{"n_layer": 8, "d_model": 128, "n_experts": 256, "experts_per_token": 4, "d_expert": 64, "d_shared_expert": 0, "activation": "gelu", "moe_layers": [0, 2, 4, 6], "router_score": "sigmoid", "normalize_top_k": false, "routed_scale": 1.0, "balance_loss": 0.00253, "balance_bias": false, "router_bias": true, "init_std_router": 0.0173, "lr_router": 0.00115, "n_head": 4, "n_kv_head": 4, "head_dim": 32, "vocab_size": 8192, "norm": "layernorm", "norm_place": "pre", "norm_eps": 1e-05, "positions": "alibi", "qk_norm": false, "attn_scale": 0.177, "tie_embeddings": true, "parallel_block": false, "init": "normal", "init_std_qkv": 0.0207, "init_std_o": 0.00517, "init_std_up": 0.0207, "init_std_down": 0.00517, "optimizer": "adamw", "lr": 0.00399, "beta1": 0.9, "beta2": 0.99, "weight_decay": 0.096, "lr_head": 0.0152, "grad_clip": 0.5, "warmup_steps": 553, "schedule": "wsd", "decay_fraction": 0.92, "decay_shape": "linear", "final_lr_fraction": 0.05, "batch_tokens": 131072, "seq_len": 1024, "doc_mask": true, "train_tokens": 538700000, "steps": 4110, "dataset": "wikipedia_en"}
Below are experts of layer 2 (counted from 0) of a mixture-of-experts language model. Rows are named router (the router's row for the expert), up (a neuron's input weights, with its number), down (a neuron's output weights, with its number) and show model dimensions 0-127. Each number is 50 + 15 x the weight over its row's rms, rounded and kept within 0 to 99.
Before each expert's rows: a language model's description of what the expert responds to; "raises" lists some tokens whose logits its average output raises strongly, later layers aside. This comes from a sample of Wikipedia text that the model never trained on.

# expert 27
Copular and modal verbs. Verbs after a subject or "to", chiefly is, am, can, will, became, becomes, plus means and enter.
raises: "ary", "ars", "ar", "at", "aint", "ats"
router:63 45 51 78 30 45 62 40 42 41 56 44 35 48 19 19 74 70 46 43 58 61 32 72 37 48 38 60 27 25 62 59 52 45 68 52 71 70 70 53 51 61 23 40 56 50 38 60 53 51 63 74 47 50 48 50 74 68 38 62 48 42 58 35 56 31 61 47 50 32 43 46 69 60 39 58 64 45 49 42 59 37 64 47 59 72 69 53 41 58 84 29 33 60 51 36 23 83 30 72 25 52 30 52 62 41 70 53 59 64 18 45 42 47 43 68 60 10 49 45 50 44 77 61 72 68 72 65
up1:61 25 40 41 35 29 47 33 69 68 62 49 33 40 56 55 63 71 40 32 46 56 55 40 39 44 61 32 71 30 34 30 57 62 52 34 49 55 28 62 50 43 37 58 22 21 37 69 36 21 44 46 56 33 69 45 46 79 50 71 37 49 71 58 24 59 53 58 45 57 44 13 77 64 61 53 71 67 71 38 70 42 60 42 49 46 67 69 51 75 50 36 46 43 64 36 44 69 50 53 33 52 57 83 61 23 67 64 62 39 40 65 57 23 39 48 45 48 38 73 64 33 65 39 73 51 69 77
down1:55 60 71 44 51 27 82 35 42 70 59 23 35 39 51 39 49 41 81 57 35 31 36 72 67 38 30 56 42 49 47 68 70 53 60 50 67 91 31 38 43 49 78 46 65 57 48 67 49 75 81 68 42 36 18 47 46 36 53 28 38 68 58 59 64 56 65 52 56 54 39 50 45 68 58 56 61 54 42 50 45 59 70 62 76 56 34 67 30 46 54 54 57 50 68 26 48 37 72 70 65 49 33 50 47 19 41 57 46 41 70 51 28 37 44 49 51 64 38 42 23 42 47 20 18 42 33 47

# expert 36
Vowel-led mid-word pieces. Mid-word fragments like ac, ol, os, on, re, is inside words and foreign names: Tob-ac-co, v-ol-ume, Kerou-ac, Szob-os-zlai.
raises: "ations", "iation", "uty", "iny", "ants", "ation"
router:40 23 28 73 70 40 36 47 44 69 59 61 81 73 42 40 39 36 39 67 50 57 47 59 61 44 51 48 21 45 54 72 56 41 54 57 73 42 58 49 40 69 26 99 53 34 36 51 38 45 58 43 53 45 35 51 78 45 64 64 42 31 49 20 42 52 89 61 46 39 43 36 62 69 47 63 64 42 38 74 62 56 36 25 68 63 76 43 36 62 52 44 11 53 62 39 39 46 22 50 39 53 50 48 57 65 62 60 57 67 39 44 56 36 31 52 62 09 47 53 36 51 51 40 38 70 55 66
up1:71 53 37 65 38 48 34 55 51 48 46 67 46 54 73 40 57 73 48 47 65 65 33 40 59 20 60 51 38 26 44 44 42 60 49 42 42 66 28 44 56 85 43 72 43 35 53 56 16 45 47 34 20 37 80 51 77 50 29 57 28 48 44 61 46 34 59 25 48 52 39 30 84 42 45 48 28 37 70 54 49 52 75 45 48 53 30 42 62 71 78 53 48 48 58 44 46 51 24 68 45 41 79 63 40 50 79 72 68 55 54 80 14 42 58 70 56 53 32 57 27 44 33 61 39 58 56 57
down1:62 53 45 80 48 31 50 58 51 72 55 56 38 57 60 17 45 51 49 09 37 44 51 50 68 29 64 59 38 45 54 33 33 57 29 28 73 31 62 65 61 63 62 79 27 23 68 41 50 34 67 41 60 46 51 61 49 36 56 36 48 70 32 46 64 40 61 55 42 66 57 52 77 69 45 78 66 44 22 55 37 76 32 61 81 28 45 59 58 59 47 30 41 44 45 32 57 47 70 61 60 50 34 56 45 61 69 30 60 69 34 19 31 47 44 69 46 72 49 33 27 41 62 69 31 60 42 41

# expert 45
ul/ol syllable pieces. Mid-word pieces with l, especially ul, ol, ut, il, as in lazuli, tumulus, mogul, absolute, Malcolm, and COVID.
raises: "ight", "ant", "ie", "ante", "ist"
router:47 43 46 75 24 56 57 37 42 57 75 61 59 40 13 43 55 40 66 59 39 64 44 56 45 47 50 40 32 54 67 41 78 49 59 79 28 56 71 39 61 45 37 48 53 34 55 38 66 53 63 80 57 77 80 55 70 39 41 46 58 46 42 12 68 58 54 67 51 26 47 28 49 44 38 61 69 45 57 62 62 63 31 12 56 55 61 40 24 51 65 54 42 44 51 27 11 60 63 48 37 57 37 58 46 34 63 60 73 53 27 62 61 46 49 42 56 09 49 59 42 62 61 38 40 55 77 67
up1:21 59 42 70 33 38 59 39 39 56 59 38 29 41 39 56 54 76 41 32 50 73 56 44 31 29 75 41 38 49 50 56 58 53 36 46 69 34 42 93 44 85 54 75 41 27 57 39 49 52 50 60 39 73 67 86 58 79 48 46 43 56 54 55 46 45 53 52 34 53 28 28 65 49 32 60 34 53 45 62 58 50 67 58 22 73 69 74 48 88 31 62 38 33 50 37 35 55 68 57 39 64 31 36 57 23 60 74 74 45 38 39 23 32 50 49 60 46 43 49 36 60 51 51 66 41 59 64
down1:59 43 37 58 80 51 59 71 47 43 59 29 59 48 61 66 49 36 35 61 27 49 46 64 43 40 61 48 33 68 47 44 44 27 50 53 69 68 51 24 68 61 63 42 38 51 39 60 52 39 69 38 27 41 60 64 22 49 63 48 52 80 47 76 54 26 70 56 41 43 65 67 44 35 50 23 69 21 53 77 18 61 44 32 83 15 50 50 44 48 51 78 42 44 59 32 30 66 51 36 34 45 41 46 61 47 37 72 61 48 61 36 72 32 60 59 57 58 46 43 51 12 70 44 30 60 38 76

# expert 22
Locative prepositions. Prepositions, mostly in, on and at, that introduce places or institutions after a noun or verb, such as Study in Princeton.
raises: " the", " a", " both", " ex"
router:57 32 40 81 53 31 60 26 51 53 59 51 48 57 25 36 61 60 43 39 45 53 41 36 40 39 58 47 40 48 69 26 76 37 86 55 52 53 47 41 50 50 18 73 31 63 29 41 51 46 37 61 49 59 64 49 83 58 56 41 65 38 54 32 51 34 56 40 43 52 19 09 58 46 40 42 62 69 37 43 62 64 52 42 63 52 78 44 64 63 64 21 22 27 60 41 62 52 44 49 44 47 49 61 42 68 67 79 63 79 26 73 60 35 58 42 47 25 58 56 63 54 49 75 51 62 49 87
up2:60 84 57 73 39 60 43 44 19 58 60 39 36 37 59 64 50 82 41 89 51 54 63 43 70 57 40 63 39 61 59 74 30 48 38 62 21 52 44 51 55 60 40 39 23 21 49 56 32 57 49 39 63 27 66 64 42 49 35 57 52 47 58 56 22 24 38 55 32 34 25 68 87 27 62 49 55 63 60 63 61 36 71 48 41 46 47 36 42 67 61 61 40 42 63 45 56 49 52 44 79 55 39 52 49 52 42 44 82 32 54 57 14 37 43 61 62 48 49 59 64 33 47 25 62 79 57 69
down2:45 47 47 36 60 54 57 42 31 29 41 53 62 63 66 38 43 05 33 47 04 39 31 39 40 53 53 61 76 39 64 36 35 56 49 44 41 37 58 56 63 42 40 66 41 48 32 59 16 71 43 73 66 48 67 34 60 45 49 29 49 72 57 68 36 67 42 86 40 32 42 72 38 25 64 51 48 50 38 53 56 50 34 45 31 51 42 63 34 44 55 49 44 66 66 54 38 66 51 60 57 31 75 72 72 52 53 63 33 49 42 47 52 92 59 57 55 52 57 51 29 87 63 76 52 43 40 27

# expert 44
Sports career connectors. With, for, against, playing, and colons or pipes in athlete career lists and stat tables, such as signed with, Played for:.
raises: " →", ":", " at", " runs", " is"
router:29 43 45 82 55 39 68 59 50 61 84 59 50 58 40 33 50 37 64 47 60 48 51 68 61 35 36 49 42 08 64 49 62 77 49 43 52 76 32 64 43 65 20 54 24 46 40 53 43 29 53 57 27 65 38 59 64 64 40 32 83 49 51 46 43 39 51 40 42 31 23 29 59 48 19 49 81 67 51 53 58 55 60 55 56 65 99 51 39 50 67 41 34 57 61 38 26 42 50 52 44 57 61 43 49 75 54 57 73 64 34 48 30 35 53 51 67 25 39 54 47 37 36 48 56 27 53 64
up0:54 45 49 67 40 37 54 25 22 64 35 50 53 25 57 23 41 44 46 60 67 70 71 84 46 23 25 57 28 33 84 49 64 34 59 52 35 62 38 50 83 55 36 49 41 18 38 93 36 71 43 67 56 40 58 53 74 43 49 61 62 30 43 85 30 54 39 45 30 42 56 71 40 37 75 59 43 44 70 57 46 47 69 61 58 41 39 57 23 53 57 42 46 34 66 56 47 43 35 50 29 64 68 70 50 51 70 43 49 67 58 51 47 41 35 41 40 37 48 77 59 57 57 42 40 48 41 32
down0:47 37 59 70 72 32 27 21 45 39 51 55 44 36 70 66 70 34 33 63 64 50 27 32 67 45 33 15 39 80 28 53 18 30 24 57 63 49 31 71 38 39 61 64 43 71 47 20 70 35 51 41 61 39 66 57 39 46 74 55 44 27 48 54 41 26 43 64 51 50 39 66 78 72 20 56 73 43 46 61 46 57 45 35 33 46 67 61 43 65 63 40 56 31 58 38 46 59 47 49 47 73 44 55 50 85 49 44 36 47 56 67 41 35 53 70 69 67 46 56 34 72 55 47 65 37 65 54

# expert 59
Infobox colons and units. Colons after infobox field names and measurement units, such as Height:, Length:, Born:, ft, lb, metres.
raises: "ablished", "ocated", " "
router:31 34 31 50 27 58 56 44 59 75 54 58 40 40 47 40 52 62 75 45 62 61 33 61 67 24 25 59 24 48 59 74 93 68 64 47 46 62 49 44 43 63 37 40 68 35 50 68 47 29 43 56 35 74 71 75 67 66 38 48 60 44 72 56 62 33 71 45 42 36 28 40 44 34 33 51 38 14 45 80 59 56 69 63 50 23 58 44 39 73 66 34 30 41 39 17 39 41 30 49 45 59 45 32 54 55 66 43 64 64 32 43 50 48 44 62 73 43 50 67 44 38 23 64 60 46 72 61
up1:43 39 23 42 34 42 51 33 62 50 53 74 51 25 64 30 53 39 33 39 54 49 52 34 60 72 45 22 56 25 39 60 68 71 77 62 48 75 56 64 50 42 44 62 39 70 58 42 84 32 19 64 34 72 63 70 52 68 46 63 65 57 39 51 69 41 46 69 58 42 52 39 61 46 17 68 51 23 43 58 43 63 60 56 59 16 34 63 30 45 44 49 61 51 46 29 56 43 56 56 26 55 30 62 48 55 82 48 58 70 33 42 57 71 36 49 54 64 40 82 45 52 48 26 21 38 55 72
down1:33 71 56 41 15 61 59 45 26 61 22 28 47 50 50 47 43 38 58 54 73 57 53 40 46 33 41 58 53 57 31 04 69 54 43 43 40 40 40 41 56 66 53 53 53 91 71 66 54 40 45 50 22 46 65 79 40 37 57 44 48 84 51 52 45 54 50 21 55 65 69 52 52 36 67 50 55 31 47 74 62 60 59 39 60 53 48 41 48 23 34 61 78 20 55 87 34 63 83 42 38 51 77 33 46 27 64 57 45 27 41 53 63 55 44 56 55 50 55 51 52 61 50 60 29 66 43 66

# expert 29
Scores and table numbers. Digits, dashes, pipes and minute marks in match scores, tennis sets and stats tables, such as 1-0, 6–2, 4'.
raises: " chronology", "ards", "):", " largest", " ​"
router:39 56 41 59 66 44 46 21 56 34 59 74 60 52 51 43 64 53 62 72 48 60 12 68 49 31 20 36 55 41 78 41 84 56 48 75 61 65 38 68 41 57 16 60 39 35 15 53 45 41 65 38 46 43 59 65 59 43 19 56 67 38 73 48 59 50 65 35 40 28 62 46 68 39 25 69 56 45 32 61 63 36 68 56 63 46 63 44 71 58 66 65 44 58 71 29 35 57 34 74 41 59 42 54 55 55 54 51 86 73 34 65 67 39 34 41 43 38 32 45 35 27 46 40 43 50 65 48
up5:47 34 22 49 69 31 72 52 56 79 50 39 82 55 46 47 71 47 46 32 80 52 24 58 59 35 34 42 51 31 44 51 86 81 56 53 46 61 44 42 62 46 55 31 34 63 57 23 28 37 67 47 34 48 23 60 65 41 11 69 66 49 71 25 68 62 48 46 47 36 32 49 71 58 59 62 89 39 32 61 46 52 66 37 48 47 42 56 52 60 47 72 36 72 62 42 59 48 57 44 26 62 55 33 43 54 53 52 59 78 51 71 37 73 61 47 63 52 49 38 34 33 33 44 36 39 69 59
down5:36 44 63 53 67 16 67 60 33 90 45 30 70 49 48 49 47 48 53 31 54 45 21 48 60 48 37 57 62 46 35 38 72 61 45 57 55 91 16 43 28 54 61 29 65 48 32 63 50 46 44 29 47 68 55 53 49 55 70 55 56 67 68 36 70 56 27 48 64 59 51 44 37 52 44 61 46 62 47 57 43 60 53 39 50 40 35 49 55 34 45 30 58 28 33 89 48 49 93 46 40 33 63 76 34 42 41 32 35 37 41 49 37 75 38 24 71 52 65 78 43 40 54 64 33 52 81 51

# expert 52
Census demographics. Words and numbers in census demographic prose, such as Native after percentages, population, households, median, children and percent signs.
raises: "inus", "ina", " intended"
router:52 52 56 67 71 46 64 52 33 49 72 56 35 45 44 17 38 54 73 56 55 61 37 74 37 16 43 36 47 51 62 45 40 53 69 76 39 81 46 57 30 75 31 29 54 60 58 46 66 51 75 57 61 48 54 50 68 41 25 46 65 57 75 47 47 47 67 67 64 32 22 27 36 40 44 43 53 34 36 34 83 67 55 66 66 67 91 42 41 73 47 48 27 60 41 13 41 48 44 62 47 65 44 50 35 48 83 48 52 64 44 30 60 47 44 58 38 54 41 30 35 29 59 55 52 46 39 71
up6:43 35 64 62 56 46 61 33 34 33 46 50 30 57 44 32 49 34 22 44 31 43 54 73 66 37 78 74 20 55 50 32 58 59 44 54 29 55 72 54 63 52 48 40 49 89 55 49 59 63 60 45 48 46 29 62 51 47 31 12 17 60 39 61 47 56 63 47 51 54 72 46 52 33 40 43 63 51 32 45 50 52 61 52 76 13 54 70 51 72 47 79 42 51 57 48 46 47 46 79 37 58 38 42 61 43 76 32 34 44 53 34 66 86 41 59 59 59 49 60 29 23 86 77 55 62 51 45
down6:47 43 55 41 57 72 71 52 67 63 06 48 56 44 29 66 68 60 62 55 33 40 58 58 46 42 42 46 48 31 50 45 34 58 63 58 30 39 47 24 59 16 65 38 66 39 41 53 54 62 28 59 63 85 40 52 45 59 23 36 83 35 29 46 54 32 64 48 42 56 40 44 70 31 64 89 45 37 57 58 47 41 46 50 30 57 36 59 57 66 74 56 87 80 42 58 36 31 69 59 58 61 53 26 36 41 49 53 61 59 40 52 44 57 38 58 56 64 14 45 73 46 27 47 70 58 57 29

# expert 39
Plural and verb endings. Final word pieces that are plural or third-person endings, such as s, es, ers, ies, ions, as in defines, watts, locomotives.
raises: " associated", " related", " surrounding", " involved"
router:50 43 28 55 65 24 36 50 50 53 48 68 52 53 16 45 67 41 60 59 73 55 29 84 39 47 45 27 55 42 63 55 72 57 73 46 59 52 57 46 53 53 39 69 40 38 31 60 45 47 58 71 27 62 34 64 60 54 29 69 67 19 40 35 41 38 77 50 53 30 61 43 49 47 38 59 77 51 49 52 65 27 42 43 61 61 66 78 47 46 65 30 31 65 56 26 09 53 25 83 18 34 65 45 57 51 56 51 50 58 66 63 36 73 52 60 49 24 62 49 39 31 52 59 65 73 39 66
up0:71 66 55 52 53 18 63 71 71 54 41 44 65 22 27 53 59 45 54 36 41 80 58 71 58 32 59 59 56 43 58 44 48 51 61 70 50 82 71 33 77 33 61 30 38 54 34 64 47 40 42 57 38 66 40 50 66 52 39 47 15 35 34 51 40 50 42 81 49 60 61 61 35 40 51 48 42 40 73 69 47 48 74 77 52 67 39 82 29 49 35 35 52 49 35 41 45 50 52 24 60 40 54 86 41 70 46 69 66 54 65 48 51 41 52 61 12 35 14 50 33 51 50 52 56 27 34 44
down0:70 53 42 91 45 37 53 39 56 49 23 32 44 55 61 26 43 36 53 60 68 31 62 58 20 49 31 55 45 59 35 58 75 42 29 30 75 42 50 63 33 51 42 67 23 73 16 11 65 45 82 46 59 42 60 33 51 11 58 66 62 67 35 55 77 49 72 45 55 32 43 35 61 41 51 39 46 63 40 25 61 65 32 47 64 50 58 79 50 50 62 41 31 56 56 27 56 74 61 46 52 50 38 47 70 39 42 46 52 66 34 55 53 41 49 54 55 56 74 47 56 33 43 49 44 47 55 81

# expert 30
Infobox and table labels. Field labels and section headings in infoboxes and tables, such as Length, Personal, Preceded, Coordinates, Genus, Turnout, Incumbent.
raises: "levation", " follows", "ordinates"
router:42 36 39 72 52 55 51 22 65 53 64 52 56 30 42 21 53 59 58 33 41 65 32 92 50 37 28 40 60 37 66 53 45 66 63 65 63 71 39 59 51 58 42 63 59 45 63 29 58 35 67 50 49 76 63 61 84 31 44 48 68 42 46 24 66 37 53 38 35 37 49 28 46 45 25 34 54 59 36 59 72 40 54 54 66 34 65 28 54 62 70 42 38 60 66 33 25 50 21 47 47 73 14 49 71 51 95 32 47 58 42 31 62 66 47 36 67 34 42 47 60 49 45 53 70 39 56 58
up1:61 63 41 54 10 59 40 33 40 49 52 15 59 46 68 58 33 52 65 42 51 61 54 54 28 26 44 54 57 61 37 70 64 68 60 61 37 44 46 56 56 47 20 64 30 24 57 67 44 38 24 45 33 61 72 63 66 47 51 60 57 57 18 33 37 32 95 58 66 52 41 57 69 51 17 51 54 30 37 79 63 53 46 53 55 43 64 45 79 80 52 82 51 63 44 40 38 54 55 59 40 49 40 48 65 36 60 54 47 57 53 69 58 53 40 57 53 41 20 74 44 15 28 57 43 49 65 51
down1:52 94 42 41 40 47 58 42 42 53 49 10 55 53 39 42 64 39 75 60 35 64 19 76 69 56 15 56 63 19 55 28 56 52 39 34 59 57 41 32 24 60 41 41 38 81 85 55 54 70 47 52 14 61 58 75 71 54 59 60 50 42 33 45 45 38 46 76 52 55 50 47 50 50 41 28 42 70 51 44 41 49 43 58 39 52 28 68 67 55 59 54 48 40 53 52 51 57 52 57 89 34 42 32 32 66 36 52 47 27 53 56 41 38 45 59 77 43 52 48 63 25 46 44 58 68 41 72

# expert 28
Score dashes in sports. En dashes between numbers in sports records and scores, such as 10–3 and 58–66, plus slashes, asterisks, and NBA or NCAA.
raises: "lines", " ", "ocks", "ies"
router:10 31 58 47 59 46 44 44 57 57 54 62 70 56 49 58 42 30 70 69 42 56 36 67 25 22 50 53 43 41 64 64 54 53 76 57 63 56 44 74 47 62 27 57 65 54 59 48 39 51 77 43 45 50 47 31 64 66 07 49 76 54 52 42 40 34 50 36 25 43 44 51 46 48 21 64 53 29 48 60 63 40 72 70 74 69 74 51 53 57 39 29 30 34 42 23 43 71 37 63 34 61 44 54 44 54 70 79 61 66 30 67 36 50 36 76 65 34 36 55 32 44 46 46 58 35 79 73
up5:28 49 54 49 64 29 35 50 64 63 40 23 74 36 43 33 31 54 58 51 57 61 49 73 54 38 20 48 65 27 76 66 55 50 66 47 87 53 25 48 66 49 23 46 57 39 47 33 66 49 66 28 36 56 51 32 54 46 28 40 83 53 64 52 45 34 31 49 58 43 45 55 33 59 44 50 56 70 35 59 54 31 68 30 82 48 55 53 24 58 49 61 38 41 77 32 40 55 59 57 59 72 31 43 70 60 57 21 65 64 56 43 51 47 46 15 58 53 69 57 44 07 50 43 44 60 72 71
down5:54 56 67 61 69 49 15 59 32 48 59 67 48 48 46 45 34 60 31 44 33 49 37 71 65 72 37 26 74 70 58 74 64 56 52 54 69 57 44 63 52 46 65 65 59 52 82 41 78 47 28 44 32 41 45 25 65 35 59 66 45 40 70 48 60 69 39 65 43 25 27 54 40 70 49 31 42 61 48 67 51 14 63 84 37 51 52 34 40 51 45 41 27 47 38 46 75 54 59 58 29 26 60 33 44 36 39 39 38 25 53 53 40 34 29 57 70 49 38 70 41 43 75 71 66 55 20 61